python train.py --num_hidden_layers=9 --experts_per_token=6 --moe_layers=[1, 2, 3, 4, 5, 6, 7, 8] --router_score="softmax" --normalize_top_k=true --balance_loss=0.000325 --balance_bias=true --init_std_router=0.00647 --tie_word_embeddings="early"
Below are experts of layer 6 (counted from 0) of a mixture-of-experts language model. Rows are named router (the router's row for the expert) and show model dimensions 0-159. Each number is 128 + 32 x the weight over its row's rms, rounded and kept within 0 to 255. Numbers have three digits each.
After each expert's rows: a language model's description of what the expert responds to. This comes from a sample of Wikipedia text that the model never trained on.

# expert 45
router:145111097169087158173156149119165130137117148127106104162183136138178117143110132120198130160137108073109113114123164117114162192178118105095157146169086090061188153162116184188158093172140090126165165133118126099140146127163123112150088130150141136102158167108112117105127128153107088142096134144075167140157195099113087104097071181101089169137191104118108164155155081096110128138077182177151148102159145189125171184158178108157092087100121192145168121117076129082107150091118123
What it handles: Word-initial pieces like cl, fl, sh, sq beginning common nouns, often geographic or physical descriptions: cliff, flying boat, enzymes.

# expert 15
router:127184142149153145110059067129137096071132123062137157126118151160124117132096113081110164086116099153080102144121087157157122170116146159092128187097101135103108153150097137139144108109185157149138085150105084193147159092165089185098103214118143110139154135125111195090159181149099105119084142108097154137084174115090186122100117105093144144140197133096133065143198121126158182099146087099143180089143152131183117108132133135102177109129123186126202091123156153156145126103108129
What it handles: Early word pieces in proper names and words, especially ol, ul, ok after a first letter (Tolkien, Honolulu, Spokane), plus Mor, Mal, Sal.

# expert 52
router:104113137136111135160159152091083097139125114166126121145159118144096172171128135141101078159147130153118147114108167133139127133071119086185072133153121121085091093117128082153074127093118087082125090131188133135161138154159070135095176099132126131150107099141170067108096088119112133165085095158192130078126186075140140178149134176167140167143082113102076144065121134101091113126080126199104151095156148135171082152118216140121166074149145139157080098112156117194090066111157165
What it handles: Uppercase letter pieces within acronyms and codes in tables, like LONE-OS, FO-X, N-X-T, W-IN, and football positions MF, DF.

# expert 56
router:108122137145102170140098088125101129149081183138108143095161116123163157128120129130169142107078158093109118174124189120168122109140119093157154163121133142093140146099152137177104114153119047071131151166122147146156099141080122176140081151186130186074173105188094084116103120096170132090096143068126126132107088085131168163081125170148131127111121135103061121171094112081145153174102046141151122154149048086131177163147186142104118076169093125089137113179127098095091148145144187
What it handles: Opening stems of words in music and album articles, such as rem in remix, dem in demo, and bl in blues.

# expert 54
router:120143123125073147090148141122125133077158056140126119141154118081129159095109071138121066097131100166145131111144141155162148150183169182103125112105141121133121156147083158169115136079127162128117130166097171121095109064144190172124169090150086094135176155062082134118186154147169199082146127126177144142086119135183096136133126142181157165143108124131120132154144100141166035072121065185161159106113066092079090134071184155104088115105132162120113131111157164149136129117118101
What it handles: Endings like ed, red, ated, umed in past participles and other words, such as Sw-ed-en, pres-umed, designed, written.

# expert 30
router:137139126054059132100086134151171086111140116109146134121156078118146093116120095169151183116112144151095152155071072123142102128142104157137158120136154128195156123139109098161105091052107155146132102130153088094061142125129202127098128058119126097145081145123094072127181098094179075089047130118102151159127097066139173164123152107085124096132109071092108135125104088160123075134089127137178110125116112132173124187156076141114140127115138157126133175122157153186167162178102169
What it handles: Table cell bars after numbers, byte pieces of emoji or cuneiform, and word fragments like id in idol or ep in nephew.

# expert 17
router:151113142083131144160151088153122113167143097121143171104132095165146027063094160156128147140095082143168090076155119071125078139164147135107120135178207131171096162098139107065160158149092194166138122119144126137123159112106154098090134144152116099105099168136050167172144095111141132086125115163157102082139131162141127098135134127096093099095101112092160152097127179089085201103133135109117120111222166110130133128153102131138069098103164104081172102091118083105173166113137120
What it handles: Second digit of four-digit years right after the leading 1 or 2, especially in biographical dates like 1-9-57, 1-8-68, 2-0-17.

# expert 9
router:170086056180048171176152162101142109085180159152150125175155187149153151163151165064123130154106121139134111163167134109124193125100169135143112109208142135082125148097166092168146156125112133106167204121098092116136129122210144116117142122125095145104165133093083103102164180130101107164154172079109095100179121091157173126111124133110106154103105103066076190135135162119137128103066158107114094147131134115086106137163118098091116171152105114119201110136125099118102136114085157
What it handles: Word-internal or initial stems of Latinate words completed by -ation, -ated, -ed, such as qu in colloquial, isc, str, particip, contin.

# expert 24
router:143138138210130160149154149157148170099190131160162152145121148136171154128192124109160193114097149179121114097101190116113115138209105188150138163110127154160138113141100123176134088123157160133139144151151109104120057154086155164107122142155150115075159172057152109095146119159144128108106098156160062123175111176101134122105107127203054144137117086091076109135171118097148109144078097142158173170149114099122102137095133131113086147127109220140114191094156134157089129129165150
What it handles: Short word-initial pieces like p, b, th, reg, vs, which the following piece completes, e.g. p(ub), b(ussed), vs(.).

# expert 0
router:124106120059127205119166100132173142141098148099118105151138150131098148178135188105051111190104143125055154112135134111186194185078111130119125134058123131133136121155148137078136137143120084102140091088102122128130102108109109105146147130079124124136200126131109092082158133149146186139194149143140151115173167135116078133101114185102154120150152157164064124109175110098148131119123104102126125155143097071191110216185131156148136136141182178169146131108155148078183151104158133
What it handles: First pieces of words split into subwords, often Latin prefixes or French text, such as pre(mière), co, inter, con, re, non.

# expert 35
router:128101073098123067151096137133055063138174153149155117154120133138110135101188107086111119118192133155176132084117182137149102091153071175104078071179082173157103118121118117121133112131167152072090136105138115090175189109093156115172117162149162147201104176107098124183093154106115135120184100105118126126100136154123162209071174089089132151108168094129098163168167132099126188170075104096136144124117157103099120150149135147106130139131090094196125122132125144161110129085133148
What it handles: Verb endings, verbs of giving or making, and the prepositions after them, such as discussing, concerning, treating, provide with, focusing on.

# expert 31
router:144085064107107124159082138078157191126147183168133103109180120085165156141168190158104169126093090102084094078128141119070134179120119138184145125156086126137108088107120124160070164137134172134140128138160123098102068176119089122169124099088070070149118105128083146157106132092137167130094168129127123126180108117182108136088132160063139142107119106117085126149144097127084207147060167145094152143173139182171160161078170136084129121129084129148118099141175157131180126113163138
What it handles: The piece t in words like pre-tty and doesn't, negation not, word starts like ret-, att-, plus raw byte pieces of CJK text.

# expert 60
router:155137099145136182140089069109086111095140090190156094177112087164126150130179074166184175143117089138147071160118160085123114161181082140123130125130117169094166103151140131098149145151113146158096130161140068129112080122129191084091135134077115135103146170106115138165086134090175146053056153172134166141150149149094102098115123113136103080105177140126126103144100103108085082155071149083114109139195172181185139110152060098114132141083108151149132121169078161115147157118112100
What it handles: Digits inside years and other numbers, especially the 9 or century digit after 1, e.g. 1653, 1990s, 1991.

# expert 59
router:130141092127094160105126117109090176119102132120072157082182154142096138097154115070101152152141151111158141071145129159084137093113165138155077187149192138106116182074098128080092164133095148128090091109165109154184114103102121093101161178114139182100104141135135181160106183113173083070097117106101130122133076110157089100114102123177100112151172165094118149081094145114136142091177066088109115100189137171087154155095194171175103165182111094134143135136091139166102149134093103
What it handles: Final digits of years and decades, such as 1960s, 1990s, 1761, 1997–98, and the word century.